From a checkpoint of a small mixture-of-experts model trained on Wikipedia.
Size: 13 layers, width 320, vocabulary 16384, 49.4M parameters.
Experts: 12 experts in each of 13 layers, 288 GELU neurons an expert, 2 picks a token, a shared expert of 576 neurons.
Training: a variant of Muon for the experts, 7770 steps.
Below are experts of layer 8 (counted from 0) of a mixture-of-experts language model. Rows are named router (the router's row for the expert), up (a neuron's input weights, with its number) and show model dimensions 0-159. Each number is 500 + 25 x the weight over its row's rms, rounded and kept within 0 to 999. Numbers have three digits each.
After each expert's rows: "comes after" lists some tokens at least twice as common just before its tokens as in all text. This comes from a sample of Wikipedia text that the model never trained on. Tokens count by the router's weight.

# expert 6
router:442464495468503541535533520526470523480504497544526471527509533508479494492477509473490463487511472515492477513524552491481529463514542496486499528562503516539486487466536523499535480540472499490519481544486446526497511514484497525519487483490495507459507522489466456506513513514463505533522546521507475475453542554507514489531505469449492476508538527489500495486549487489506517497443504520535505499477468493493475499510488495522528498513493491465489461505484516509506508512493514
up3:448483474499456489541495513448508487491540495509528459503499472491489464460551504506544526529492491478458479490500529502510498481533475504509500510502487478510508504444491515511498482471528512467504525522533471522529447541500492507534529459530490485469534515495498538512514500522559511472497502480516470500498514491539479517474500507506499549523461498536470472492508497474469514513502525503520491497528525526452482489508516486504536517476488468508544545558521470508511488489523455
up4:494500490452488471487531501513483495487503483522492517532504448466507511520465487500500483508525501552513506492488523469512492502457498491486480524497474459517499516487507488548496466521510547470528557481458520486561491494483479551550503504500471509509493477486487476483516528458468525512483474555458464473517477481508538494512478482474480493490524484502541516497533465523538492487493489518484523485505537508505515474504535530553488472491497523485526494546509515497510502511503523
up5:490483479483480512534504506469477471468499485536527524511487507498490482527517520570499512515518498484512498504482501492483542455510494474502520512480508486469509529505505485480508496533467530472512490464477484483506473524492518557553508536468446510482515503503523515508482476481468536481486460461500473520511521543498543503534504493525510504515506545506477492500541487515472506470504473535537528499549542506483507471528474492482530494458523505476473458498490510485509507478487494
up6:451502497490534515537488490486529505534539493501537538476499525543504497482480481471473489542518474539521503496509514487536507486509482480503506540513499552528472495473520500493496530508482507463472506461517480506523515444494549502488522498467475500493488468548502547501565435469521481472455481463510491492494531489482499536503510519442496507485474495534498539498527493492477505516474492494499497493512455518461497454561529485496490487515528471457446559526454524530488513525423483
up7:487481499481524489512533532531489493542495517509498552544441493566467482522517467520528491482477494495496521536499496492499495504519499482501503501507492478543498487501514537538508485489479514522482533532501511471493475561502474476536479544504521502530486523522511498455508501495482542478488496500500514506480510436499511496450467505507528444490494531460457474479483476509541525473531496518487568497485535504517477503549491516501484481541505484509486507545535464502488488534537509
up8:493465472475491496524488542494486491514528493498505481477541455511489497453526482520477492535461485504490509488486502509516494481525508492472491468509491491496504483503503520484526523549492512469513532505542501501500465540530487522523506518540520510542499557487515483516541475484499523515489486455496515477522496477545446491481469498510507513505496513519500585491481515504490523494488497497471561528541517501494496497519487488475516511458484548445489499496506473509472493520534528
up9:457531515450496492510470505501531486528479524507510473483522500537532511490529501515462534507456485464480511503536503465503511497521516532530478494539507507496525512495476501507529550516482494490503504532501450473536497484526526517482482514535512545469543496497536518507467545541486495483545473456465468488467473447477513501552467451509506518500481508503521504475507549467548497543495482483531459529525499499496499486483517459494526533516502488515523538474502520535470515531532470
up10:507499532573507525502501462509514523527564508496500461465552482492493512485504495491506507490508457524501480467511471449503488486493508496527485501513531498451506502481503497528505538530502494523531494458486490475513473546506496495504481519461477491452553507497506520490489517511437512481494515556506519487529490508529487516518505532483515505462490504477518489519489469549533515497487494464510522474505484479488463491477533532509524495499520525511525503540481474541500479529491539
up11:469531505482575493490525492506492529497509519485515500489505514516464449495502509491490532464484451548515515462495520494483507497507474512538500490488519471500501510515481486515521501478502517488504555459535468504518537516486478499500475512548535483501506502510480519485462494523483489507529500521518460470487528506481505553508524501458524483506531495491451472514511496461523489505503483483489505456488443508466525499522539512562487506496497538502547505522478520480496520534508461
up12:508515508537522528520575522463503470497487530499468531487482459492514478508527478546494510471504490495509476497519482497510490490493505474503515513518508479487506500499505512508505485501463495509507491526518495457539504475509500502486560481512512511511521549490465517492516467469499488534518460500527538524517434503467443576485512502481493541497439535508516483472479491472516489500531479494502499490453480531448468445472545496518503496530509496459457483497498527500513444485456469
up13:525502479508492494510518506501494473456538510506484487528482522512516501504534498504495531505511469476489500481484465478492477479518518496435470552484486515521487520492470534522486473527553504503475466490502497509507504493465482533490473529484478510503512486484503563484523508530480510531513521513521509462482514507500511501519477484510530476502539503497470488449519479515511496502469481461502504461467480468510505563536507496487452526466522480446458523497540456466494502489481478
up14:494489484491495483496490482515497528523493483538501495503509493501548555530475515475499448511486485495542503482494520477483488466513464523480484507505553480512461461467497491489523493471498557520491515550459510523496496532513504507503524463506489513481520488513541481550486526487449511482516510480418505433486511513515535474518525494445480502476468523491467469531472538491515499479496490508471505495491522492478503530475491475496506502500504499513516535501523481524506531465498498
up15:498459481503513490483443515503502502463490492536469495542515485524512521482493492506504499463500463504490464511540535497464470510459497548497510473528454503485498430497489520501499527516461503519530475518504548482482523494511544509515501483496505503522519475445506481503519453528514475514467491530507497527433545487509535513528502481528461504496471511532519534497510457519481473510486526475477462447521479529486492477518501483509463507502504497488478495524529506543522515544475500
up16:541481527488541502495538500476511513478481520512521523500518473528511524496524456515503444501460467501475473567484488468480552508510545541477514464535490496486504488505518489529537463513472488497509481515507507480493500525550500460474487527522497524517483504504486521521479459481504479517495435488498500523475496484511482496533533530489511518510474503550507542455467490495502510543517508440447529501542514453495506520497486525477489524511488490454491509490521551551516455543525460
up17:487498491515504535479479481522520514468508549471482486528462528510499529518510498454501466526561512486486522468492483478492467511515507527532525514481492513540491462468520525478493486465448482506499455511524503530521485516520526531500477470487504513517511545522517472518510476473504455503494471548483479550482536458456545490462517519489546473473474484498448540492466532479537498486520507463463494496482534440488503524503519483459526520495527492517509497518518492504487491507512470
up18:535501550517484517477474538546514489462498503494519517568454503464471474483490496487552480470458507566501515497509507482498489475502500464455526477480500482528474475499514477502489521517461492514494471504494514494442488477483489501459497492520502474498486532494514450505481498547467450524491530519491486518485488491515511555494481492469492481487512517502491506485510510455520460520460501534528483501542515493482492522499521490505485471464458515519517509536513485482472494570494473
comes after: " ", " (", "–", "201", "200", "202"

# expert 3
router:464512472536462495519466447556537473525499447535471511524457516545496472504544516508496439456522429477457503497543489562497514444500501518494521512492528488521506460521523505466475514524528477514524499533495500500490482540478483508492533526522500495493494517449479493520483508483515496498464474508474487481514498501509494479516513509497474488488477504493430487517498472551534537496530464512455492524485512481472489514501511479492499535525507519495511481546516473543477512509486540
up3:532470470461491484480493550487445529522437480551522466495560518523490439516483514508484509509528487490532499502495462565502486469513516523517486548498513505506494485503508500506484505499521490525537486524475482517513510455500525515495470491503483525524503498456524548497527531488507506484542491481534511498499489528561469494509491491514495508492491533522518478490496540515494475515512555493536507476522463470488461479469539497532461516484477496511517506515523522534472535492471514
up4:463488496507513495449507510521525536455513534525483473475478466488515507488545478506505486470491504476486479477527516526520535461508534504498510495483510474515475511499471512520483485537519503490498478509522505478491456475509490533518492501531506505533492494502522480518532530472490467454507519462570520509441497521440478564452470517499503525472479502473508501474467493502522487514508466512524517466499487496499541492524551510506503535541530544485437470464545521516526483443513488
up5:528495508483560505482466472462529504499525487504499480486527470490538535537519466538500506520466498501483478504456504463510527482527496498486517490515460535463511548476550511494493467524515449530514498498503507486563467512498489496519535481503490518526491489511519454533536466483439494499488498515501482516493485463486513440476510519515491501488549528482452504515469536501477538506493527505504446497488506471535506488466462518467519527536476493478493497546477515496493535499478525
up6:507511459516461516539490531494489506504513475470496548491456488517507522548542483473487490498493526467472520486483541497457488512475482494504482489518496516490499493547490493513507509475474458527491532520518481463518504451491507554454508481484511510487449503488526516460508485506479485486455576484502496491498510473485494491543513496493462488507491513560503518505560502534547468461490511507500507506486480473499538484512521553484484489474521521506518485474516491474495486541513495
up7:527529476491508522509503523499500525510501511514444496478497497475452509505514491475526512469535469553486480511544505495508516491504478494497480512488528495520507465489518494471527484507551476462553481530493449456483519572527505502501503544538495496502515478501515507459484475525515506532479516534487439509525466523543500410547515509517543498492501470485498527515467468531473515488518485528516516508492467528509478512495527498506521521496494516455503470514508504500456503488503510
up8:489447468493528473491493524514486498495536513533481528486488512507535500548517477503515470502519488513480436494481507493523540502516524535499519465511497492455479537485537472453526486531506451559512525473498551490505527524484506522515526528522516510451506497488453433488493513495484484518456483499473493496465485526502464522478483497507498484481516484524481496488525452506504498525488504513482541497532455476485478526482496512503504488533556479473488491526509534459505546457496469
up9:515524465512478472523493500465458496537492512540484496575520466513502486497499506444510473498488485515517509484493536478502504554488511507507499497492505515519518516479533487497483501486467501517476501463478521482525493508496479508503505519479499539545477443495536542519507480539540518461475546515532508499469507531496534489498443485502518502498508558487463491504505506524493496483510491508469505484471501504488530493555496489503494492467505515504494504513501470492467454466503474
up10:491482493481518519465529509479515493499506495517483465518500472485491507489526522498495477457511496479468528472487497484580483509497499509497505557538494501507479544542502529516462496513500495529515548492452526492518446501522477524547504492491474502513502476489511479494524473509501452541518533456502465521506491525503502513494498503518459502498501516504460516465526474462478461544501522543482531505501476490490507505488505491567524540477514513523466479513502476424542523503518501
up11:525492488525464487525473493484509550523554484474472481527514525509471462486507470537510496486468492498510501514454538501475525501504469459478468497485463494506521516510524498504489466533495522483519494448477486516482470501457526476503508545518493468529515502478503466453504476483478512434541484510473502497527487491501468487486480500490466498558486534513521484485494490533529472533504491455473477527510526518518496549527550537526460512525485512499484498520523483561500494441474455
up12:554504486485489517471513527512498515516511510521525570501480534529476505511506468461529477483532539481473514486492548536511454511464535464498519522537541550479507454499516481495506508550473503512526505533472522499474481537500521488494506496488511503504476477512489493517524469511477491496492439507539520470459502517489434467532540492492484506509529488511484465493505431491480554481455484506449523454500465515506513523538492495497506464497493524493485478525517486538487518516523479
up13:484466547483461539483477518486508480497536491525489519466526486519499513474520526530445488528499561469509514478495457491485534512495482538470488523522494512470454499506478513484505508486507493509475534527484536486479484506463526501516535493503493542476503488463458511530515494491498501494504430515485482498496512497533495499513510512523466480486452501497525548534526506542480519560478517489498505502481473490508481479497508492523484458514494500488531460483482501490461525432493467
up14:459477555502474475502510519504557500500507467499464500511491514469500505531491480497509478480462472543487498486494496523545488451481524483488455563527461523524442484500513488549495475487500520451492487503504495471529514502475520488512480485531521498479467523496536507466496540509520502461456459513463511506505496482520496483462560496485507509466486522533504484476495457532501568488569473537512548458503517517512496452518504518464483539528519537475461474527511505518484503469484479
up15:455513501500509468452504547473515485466458525522536539515492459518529501508491474520500531506486538513526485485497490507511522464509515512551479528504484500447468517515460522490470477475479513478514512539491466510502490514479507442547497553510529458455524498492506534503511503493529478493492498502499533544477472519477465511507488524525485519490546507517493490455471485515490520494499527493542500511553496464532514465465498507498518563514463498502519474422516519507483541467500481
up16:479485498504491505480478516520487464442489501435539492519492535503455494469572516467483511519509466529537538455496500495521510541499481502486515478459495487516504477531520529479558491506478518500486472483535468475525502547484485529518469511477496558486497496509508523476522471493528503502532527461513506478486542506496481549522493533466508481480480513511469513516481442522551473487465558488507470534488492518487476484495477494446470530510523480533520479476497527507499508515459476
up17:518516479576496489463444476533558522522480486523483461489516521490499508475514461469525480477515495503509505481482487467520497543493537436540477455540499503506470485475503520496501465510497488501510514521497531503505485460499509470492500490516469511481515503509493529523483480521510489468463473497484529462505535517506592538509464475524507501525482565527513502496484569507524475511496540515479504511490497490478492540520485502504499484476495484505472470503504500469425469531503497
up18:436487520510491503485480528466509497490510519478494511496492493525483518540516481549521510511506495476477509470519486534519512495525479448450436459472490521482486495482479508508531500474557497472492520530524501489492523501546489521521499514497528494496458498505540488502513509513548477501491517470496551516505478539473491541502507508445504542528494523480516518536476524549508506516505521448559529444490473487486504517497534500471513503513445507513456482445511432488450471500490505
comes after: " |", " ", "|", ";", ":", " /"

# expert 4
router:481438482489479547457494490531514557448489527543515483481498486545439524486491486498497487481512525507508523519502520529503535489509509514497491510494462481489526520477485491522494564519450505560509469501511512509512490496512495468509507484555461521509537508497515485545459494492479519479528524519494472498526535485537505485508494484473474461495483509486480530487527519492483452475479491486510512501485466507481538518515478491472537493515500517458460477487487536506529484431505559
up3:516570493465506528474523508524538460487484507533499480489510498487482527500469503493486493521536515549502517532467490481530496542520515484544497481495510500513506473526522500484522449469512484480489468488527481515517526479534510467492502430491517522472493517451501538500499485493521520502474534471514466497502512527541480510515496487494455479530461549445477500517521527498480469490511534484476518476476488499488479502480503490519516499501526474487523509507472485533528492492500466
up4:556457500510488466516485493502489522486479488463502470489520504493524515513473513493529547503474525517492486540540496509464453531473452533501518519488486531451545467472514523479495525503499477508475504506480503481499472482465482484516510520501479529476507478484528511507412540457474505475498489479507502462450549495525518535467451509517497544470501533500517517504524485517517491483456487482497515495497554525508445493498503525447560504504486526498502447483464496452479517497568464
up5:553506512533515516419476512501460489515520507502476509475495505463472534496488500518508528492481491493472529484479512481476437534515504494546449487479508541509489506527504513491471504501463559508503517512526526532482531532463490533540503491494503531506486471514499519524487503527527522468502498502518513467501517478525512521531509491477466497514522546496455507473499539521497479483481489491505467518519526499509546527528461510486523496504501531521505497432528508493453497525500524
up6:469538471490492500514506496520471546459523580474495484458501492473506511538509472552501519481504537534472503475538457498436477467509517530494521505472506513480513479510506509494493536535495474517522490504499514544470528512467538464480543486487532510497484499471492518539497476479495458533526434497482479523503477482489467495493499501491506468496491449507503466503507491477487495514491500520518504463516533451479519523487493504481526549497526455498505505520478484521475557501463459
up7:448488487481516513490481487477466513499505515526491457525525527538532520494490487492537532517487538516483537494521479476468478475472530496468558486501486521549486501535504482520532488511483528529504510529486505486490468507481486464502508517516568498525508469449505467535503528466480522512469508507528468532493514476495484449487531545438479521519463531479541489493479508455481526450504476495515526464475513526486497503486482499485480516535505488479480473511440505499475466484484513
up8:494507469473544575444520569533515498484503509536495516503522510468517471500510484541545510522504521553540516461534457508473481536484531520494507525516508524536502462543481495494464527504500483492522494464466496476492476512492501533504489501522490476455492535505549505522510533507533496479501466514497522505493497509528491459536505509487474473477479536460481489510483469493506510489480495543478476486524531463495538494518512521531471492493498482498476515521494540506527474521535541
up9:506523536535492499489505500520490500519509514545514513518493467514504510532489495560495438465488470520491489488493517487526506516500467487518469518456492513479463515512520486492482554520503501456559487481465464449485490472518481492503451491510520506489532442502499543511479519472503473481558487508467493444541478508460500505467495515536498454492504545504495523437523478556502464494495472524447531486498501500497491520473512516516508485471505491488507503446530470453517497469524488
up10:536521474518495465503498498498489537489449493529489511521479501540521446478479503462536456484481490478495474501490504500495485486484505471529545463513486506451459502448528499509493510479561508526497467522466427562483497538491485498539517490516518526514532497503533492495443509459497544478500519499492478522506516501489472524515455480473540517495472512480519474520484544491492456488518509490520506489464491524530500512514482472478494487518467458500483514535488509491542527499509489
up11:486522517525531525463475527497482454475505472474461505463556500537475530507518463510483484513541508535514499482506511511504527503545522526467437540495525520498558463494503470503519522510510524495471522511483472445493477486485495485532472497483486492504495498480495479479480480536486490515492483500487527518513502526524513530485536509459472505551461541497520526500510518502502484452498514532500510511471519500506539535468476465485517531485475485514502519505574543516495485466514460
up12:499529490504493482502480499490498521497494509474490501522515516529442500499440509486518488430532479510507519491525519496445513483504494496546473483519503444494531546475500459514519501489518507514459468530498519462501469530508485521462502520491515538477485519497512453492524480489527508526472507504489500508466490489496490507510465489536501503502474494536466472523473480553461479476529527499461479547501526489517464500534502453513507524541493474512475488484459500511491500493505478
up13:500549512529511469496487522529527531501456502519505493509497502498538519513477556493467492498469522487513489505453510506473511496494481485493486500504469501486480510502517493511542517495538495497502524517513524515554487493525516484517507444466479506509510498501529507530499520485537524458472506518507499477472503470490526560524522509484496504436538528542511483485499498533489478513499516500482493494498526457544508519487493494500536505481552512496473494527531503526557511482478493
up14:479457515520453526516481484481485480455465467503483474496474494536548487487527488547490483502466512513518492513518478488500508495470480508478499518517490506503508537510511519501499511498515541492523536526489482488459508484522490465543472542472497524457560523494489445496522543475515497529539448478490500493517460521521522536474523550479528457499509529528411469467499518538499471510473500523517510468453479495471495521425508495500463440495543520505555475474552515528501509482529476
up15:507507494479493513517511519453510554518472497508558542520472505465482510520520483499458491535497504538484529502494505490521483480486482495503529507462473508452502452479523515507494487518481459520478505526519525502522484545493482517495477510537522512474502509521492504466543538517514512494522442458501533518503520492500528526477500514550480513504545473523463461477501484523454481458527515491512491509520465500471500499466538530471485492527479494528485431475500545500470552527478504
up16:478502471507496502497488507486512492425495520472531523504484527497431507476460486517515498472523521534512506463455504451508523468511521565479492521505505498536497482500452531537545501516539490477470466441516475498514516514535462496547528489492517481497462497524525481505473484483546523496494471512495544535542475501517522507519516473467503471510508517492497507517527522446507468496469449469543483570543465476499501529536511481509474484549512466462510483485561518458459513496503481
up17:481491502489544502509462497502511514530499498523482485497504469537497501512453501435489474490503480503492506454527521488495497532515484450487484533503487499514493475490489516488521527489485465448479491546502497508515486506483556535495507482523470559489530505511531488540473495468514500476539503517534477469507493473578528520535462508453508564485520467560478532476516507480493514544480486493494497492525524524525508506511492528546471501489493450469495536546507460509479509463492515
up18:528516515509524484482517511483483510507473526517509499514499557510545481466521527507514472587496515536505512491510486531453498504493513503508451504530503492514508478555502491496483537527464525456494518478456454489506501503471532524509509516512486524514479467481492510540455482490467479504495512477521506489454483484498490501454490527515479494496539481520512527494547504518481480564494493429481492531508523441477532456477518510481460538474511522487504483486457548511475460516503512
comes after: " |\n", "\n", ".\n\n", "0", ")", "%"

# expert 10
router:514509510508479478461480522535494488466471501485514520482527468554495478518486507501468434486552539511478487506579512544470483467518492503533478531529503522506508485518475495523520475463503465498507505476480507534528518468505531502528505614542501516440500478466473504471525461484498504533470538472493486439457495501525493490513488502483480467506514501529504442474485465523504465469441510486497490514507515436491493535461480524517509510518507513428487482504528493523496497520511526
up3:479487492516491521520505513540528500486505517482466484473526453510495560503509515526507518457541497500512494510491516469503500508478499519503499520460498488511487481532493507538486490457523553487501492519516488535511529457492524491484505515562502485477514490513505491527484480475466501490468493457527482461489493474486543502478513515444527486460503507480478494548487532515508509508500478481463490496477518442494491514461526483486548513455504450543485501508505482486504508519466536
up4:491495462490553537482474495465519460491470542490499480503506541513505520496498508485517560471518530510520506504534500501494481478469480529552493515526516472530543469484496468461500480500488495535512515506499493474504482538497496489470505435510525517512532502548498492549483501472553471460522491508482499495493496483482503520474518498511463485508487477510515533506497481511531474473463473500508483496517537500501464512457527476488488460471479521480510527552492498517492502519479529
up5:531528483497521522501500468534489509463535483512456469521543488531525487548509501474516439484509517511490506443523525535487535485468479487539508479529524479492541479459495518495514508469483483507494516532465490477549538487500509468531503527474535484540513478569505481480539508487484520479487534522459537523470478489514457491476492509501501539502513465474512467462503502484481513480454489488479441527453452496553505529456505501497458511498501476470509485478528464461508519508528492
up6:514537541530504533474554548536482494536486484526515536508541505487515480498504529447513473519510429519503471533499484510498487496529494487481488528501523503490487477546526527505571452501474486508485472529465462503515486466494521508518511478478484483495490549475486531481523449504553488481506519504491533455475478508529483489483491530482500516500504456510497463512505516517477500522494563491524479529512508516492474507485504508479443536486518536520484485485447477461483528502446533
up7:467524476513479428521484526483494459521511507476515493488510459508503469528513521465494471533531434485531483478511527489466501489494533524483468473490503514502488473500512488524515501521518498499516532525554459483490506508521536495495497495491536464466497466512562515473492514482521509519489496482496483523531490474491501489455532495492459459530485503510497532536501492445467494514495508482495498476509466464529493524510504459486483529461511468500526468518509461473456525530502517
up8:459493467474451480527526483512501469532486493469518487547481488491558487525500466506466512477457465498498468554495502510515544490526495518526514487488513499506496491517489477536515476531478454478493529514497527484511518494529525500478490546475489500544465522501507496491509507452464459474533486446522501497504491488510502443525486482535508483547470507500479516496510501517504478471453485487508478530545511516461497539480485524518506490467530481507513486505523462509501499458476518
up9:518497464495485490474523496478479484513450449523503498513474519503514469505544489507457464470513478524480486498508533512498481531508498498510494516485526516479513467503507489554460455479527499465546486521494465493497482540471576540521529500486491495510471497502460485490521497514475552543485476502495514489509457508554530515482503528513492463505470482502515445439487502532472474483496488534525498467488516475488517562512478504532476478563527475504502520538481521488504508452528535
up10:535494531541482468488452490518461474493541495516487486483468517494475480460484506485509489523488506550522528473505480533488510495495580496536495534499464503523542500482498494531444493498538464505502481522503518546463455497514532487472533491492430509483506440467493558539500444463475519536518545522511459484537509532477498499530551503460517478513528517477492519508509496522462499497445502520456494465510474517496501487488522512493514515484505504503479492531533509521550521491522512
up11:498467498514494483513447542455481502507505544521481522491521539521514482508534488486513511530551451485494507485499521542480490464499503486492502487548505511506507539475518492509485540490503458505460525501487501502511491512494475510479502547508569497533496488509489471445477454462470474483491471479517514545494473471485531493519474518508507512520524573484526521491467449499521469498489488510537496479481497546468509509480503517463502460497474503514542525537513494520540526485512491
up12:468466508463498464501554496500475499453487514486521490491501508522511525455491516520504490517497519485545491463510510500498499548480490507525506497468498524516495509493482531490495517517505542510475506487491510474541476491532515508468535580493497496471454501510519511475481491527533512511497492510525510525477539486498519502500486523499499466536487485460499470514535486508534486533491481510469507488483473485500504456490524481514508468527501524522536541465435484541496518477543501
up13:516507470477478520526510471496517489496508484480503513525502520505493525525505508482498475519536492451545477529532486502485523449471511490503466465518513477503470476500516465480468506518438515502521470483496478528532542511511513541482507533534507484495510514498500498494485447494464473457522495488479527513472510505490464493484547524462498492473470492529503511485517504523506534485510503480491474435498505493494477479489501459521458543511568485478497505493529459498487515513528501
up14:522520517501475493512536502500525512488526521482490504471497501508524481450485517492499546501533482500522482495471488476477478465512495513512471516484498505491516504474503528455512463485472481510533502501500516478509516496465509529451484485511485489462532488524529507500482519494486485493532454477498531452512459508516520500450500481508471457499534504490480530518503497516513492495487495534485517466511474501496510510486508544482487500489486469407520501487504498542541524528481500
up15:526490543537545464459469475508492486465493496458513481448494508505523438534517489508525532497513433497499504498535506510515500505487548486513484526506500497453525511479498480507510500510516534487475466510496508515517476512492527436501477555464477463485512472528522477459499461506496550456537495526515508492501502468495513505538521485520484510480496513538486496492502491466480456508474504546484454472519456521483499531540494493512526546513541490544474487503529487501488491508463482
up16:478509512509474473483492511513515526519486518508531489508532534493503506482523524496513534497495502458547534485451433510485508436509455534486467481496552460502502494478502583503520517511501523457509538527477537450511548512487465495487545468536486491482491476489501471509507522496508498524538464504503483490539502472495514482456502478479518522495524506530502478468511498484438503483475504465501559492487508552522531519493533500502496496534534470528510450478506431489515512496471525
up17:521479499479489541531492530483528491537500519521528488501518526514535531448500476517491529485485486484478475495525474495521489510531509493507477513502567490528490494502485520513546465500549512485530507472488539528503507478521490525534494521521534478458518498483498482443540477485511489503466506462504512460507499514513479528496520502487473481491509526455496471493501492568539539470532490515484495509499489512491554507525494496462480494489526515492514469476490475483518458489525499
up18:493462533518525493491467515467508526506467473526484501508530489554483457483467464573472448496447512526476515500500556546512489483498474529498512482459484531475509530489498522491526467498481460509484504514500501466485534484481530490550543511509476487530460504493513488471522451517507514523467531513507513471465534507504533512525518530499469533523504460501482485487547482536477500485486500518500513524516500462530479513515497478522482494495468459512512489483478449517483459517450534
comes after: " of", "-", " in", ".", " is", " at"

# expert 7
router:497447499519499466473514477499503474525513515504494450521503508496504505478484472488500487489506442555489495528523559469491541538488515488509506545466523525537498475518527493499508505497482495502512486521481463536506495498486497503494488480502470509475530497510500462475501481563536525495514565536511482458503474541526503522485523479526499470477481499457484497491510496528518492500463510483525502497494459529508505496490492490513511524515529506509482465518507502518487521490516487
up3:536511477471509530470516524516511516506498508511510528523497464506447498490527475532496497512490452539508536482541548486535474516502520481511544508500528522549494479519535501486498555504462460490527492468518476510483498514476472522490513492548514501441515509479484477560492533506498548512509534500535511492500557462502493477511501525568506519427471490496478483517498484452502502472498471486480492476438481537515542503489476501510528517537496516501514488512480478501516464479462490
up4:532478525482516523448483521501508516512530547485505548483524496515470510469502481527455519519501476511510527476456524488534525533496486521494491490513514519504529512491504502505480465532517466511540504515491488533516495481492441521524522488476479499529464482483508492499530491501493531496530479528502529479445516533515541503502520488540481488567508485476503486507489511524505490542513518490461469532522498512557507515522490487512440514556523498518476480548532531542502461497484501
up5:488513466535500482519475469508559509489527488475483449477487500467465516535521490490489533514491477523514485460471486506452515488501496546485497495452461503541483485504479465505496496513540510510487535561507493443513483490510509499514547496530481526497522492537498507480502489473537509479529543500475492490507524473533505516487503551510483527492508503511438502502478506513501487487524532540499476532522498459457500496500539487461494489514514522472475519536486505506525504487512518
up6:535483480476521505479514495474514469548514525522544506532481483500507492504491486442477513511514522472514556501529575525492514507519503505447488520498537512557495476473502505506494476483455530483517555472466517474538491544462512483537538498533455464468485502521477512479526495528520536500494549521445480497508468486531510484486455508520442496514455457513472468463499531477497538477494515507528501513451517488518491481488504498523497486476527483491511476511493494484499512513498507
up7:446532487518509463519516471505464455470470473459483488504489465483490482485479470529495506516465516488509496500495495514522576504483469515491469521464468470474517446505496523535474521484473512460523495499499490484534551468513518441503495518497495482541521483482511439523495507483458493514464525516509535457475499475521502498483475549488489488554513510540544515446498492519469453482503501517470520470490490498512488520456532495515448517487448487506490478496520491470505484507539513
up8:477509461460497476499537500526531448505509506446506536487539459499549472528529523536512471541498470502453525481449524480484495492492473562520473497505503486473480486513516565535524490461584534519536527490498485495501449521491483520540520480496473469451502490470474468485560487536559499539489491489548453526476498495523478516524506504506471487530497497535521514521516485490503490503479497540531505494530492499479501515481549495502538506511450525488522509527531528493491457537507511
up9:526435516543500511451524490546492492500508502464501469512481470535494492500477512489514519494505489493469500446498510469490488478508479492497500507479464477453511478537526515521499539540458488513487489463498504537504518452540481523451472511508506504469512470468485535498502455514492496514507546538496502500489548536571469517498515501513479514526500481456480534460500489474508511517495514494511482531494493483498476516496503481489534507470520483509475473476511486517495454467518493
up10:533510548508513482484497546503537464501508501502522522480468490514529533549487486517512509524492532551507502484512462514474524463508505490507543470500498488519514538491509495491501539542460527498473482518529499470495514511509494520490500520527520479521505552548477487503518511521504463546427497496535483508502460505512476521491512486446499514478472524479489516511571496515489485499499493503496510486541503531550501509499537499504451532511514481526514480513502534496496508466511512
up11:489522475511442483537494559495518499485492505516499538529509476501511518453525466476497482500489497556468516503508474486485526509489524502515514521493511487516504486510489508507536493529494493542518532511503517491483497523499473480452465566550502514495525463508510519544479490549547504499519483487464500481515527532514482491442526516504530482515507517493498496478506442480495485477507512479501501514476517501521510512475500484522535464521506553491496491478451475493516530463447498
up12:511489503457486525492518523515545513545475557503531489509508480518484540472532495516502532454510482494512524489480489487544516514474502493532497477496479540464507518495536481512494483457532529464488498471485467491499514520517492500510513499489516466516511464524538536498498425515492549497508500541506486419487491489523510486450425505521490508468506500490498464539523533508490469458500504536505462517501462522523515560485480497463503527508467502477500532515494515555492509511509514
up13:483518460539488487477499489489503516474510497462495537517522488538497471513492507503462472532462490512475498507553558494527480500510547504470540434528499520517535531546499510512488476474520528515495544483483501497514487494506531484518502472497476569514499516489439472520526463472504508518508498520473488466502495479496495499467514561505450493559468478501540517501498490488454553479476471521508501519527512508442494498484445430471550451477523521478488505494505510509492521543519523
up14:501515480494520470512493509454481478486546492486493525534474531518504491505523542471436508500566491497493527475505553496492511544502542475501445509493496471502523505512478504550452555451504452535509461485544501503520485474495480455528457496522533529522500533541499567502502520482518540502477460489521509504499503464520486513495493500499496513510481504524504520510489511494515516518492512499501498488537500511514454513532460534491538527520503440513515519514446485468518511501528506
up15:507516512520508471548491544477499506481528497518461474480511474478531488499529480511515511474496553515501466529481483484494509518509482490528525524508510496484520499542491459520512482500488487517458497558502485479573484508504447523474528490526520492460497513532507506505502553481534485519512510521460473471488456513522506498486536502544498514497520511494518535490467488495536502486470530448505509493495522492512511458474526515527536527498511523495476483533495483542468500462510504
up16:482469496474519505488494534490515439507495491499456517498534473464474482512512463501530452499518533491490541510492512483503536590544549563440499494486484523520519502473507520495488512530520489503527508489498480442507490543457513478498537475484496476516535471512477462526449483512491523450509472518516513536483502466474444542467474556534490498503508475484457509478514483508467543484508502522549520475487491516481508507482503519520458512500529544482480513532530491522499468494450540
up17:539515491520502489446475473491521499495496468510497506494493507506463504521495530481436477458509528492525531476506514513498477525509477503505514512562485514517498497537492516496496502502536486479463516527466463506474504499465516499467533465490469510505520466524545516472507515500485496504497500516525486510495538499537450464501513451522518524479488507461505484515502554490483496550519510498500521500479486467521524483519521535535500506534455484468503484513476478481488527481511447
up18:522530494471495492512456479488500548470529518461527517553484560474492523507511498499508488504520512493468507482470488534530507540514518537443482489500527518508501526527495543445500443531542488550485485533489461539539479471486528505467474452462467505483460491502480489463456494495548484474522542454490493512542458499526511498489507502483483530489518492499538517504485462515488476501522523484482519513471513513533484478506506503483504458520487448502477485478485522491467482477487530
comes after: " the", " a", " The", "==", " an", "'s"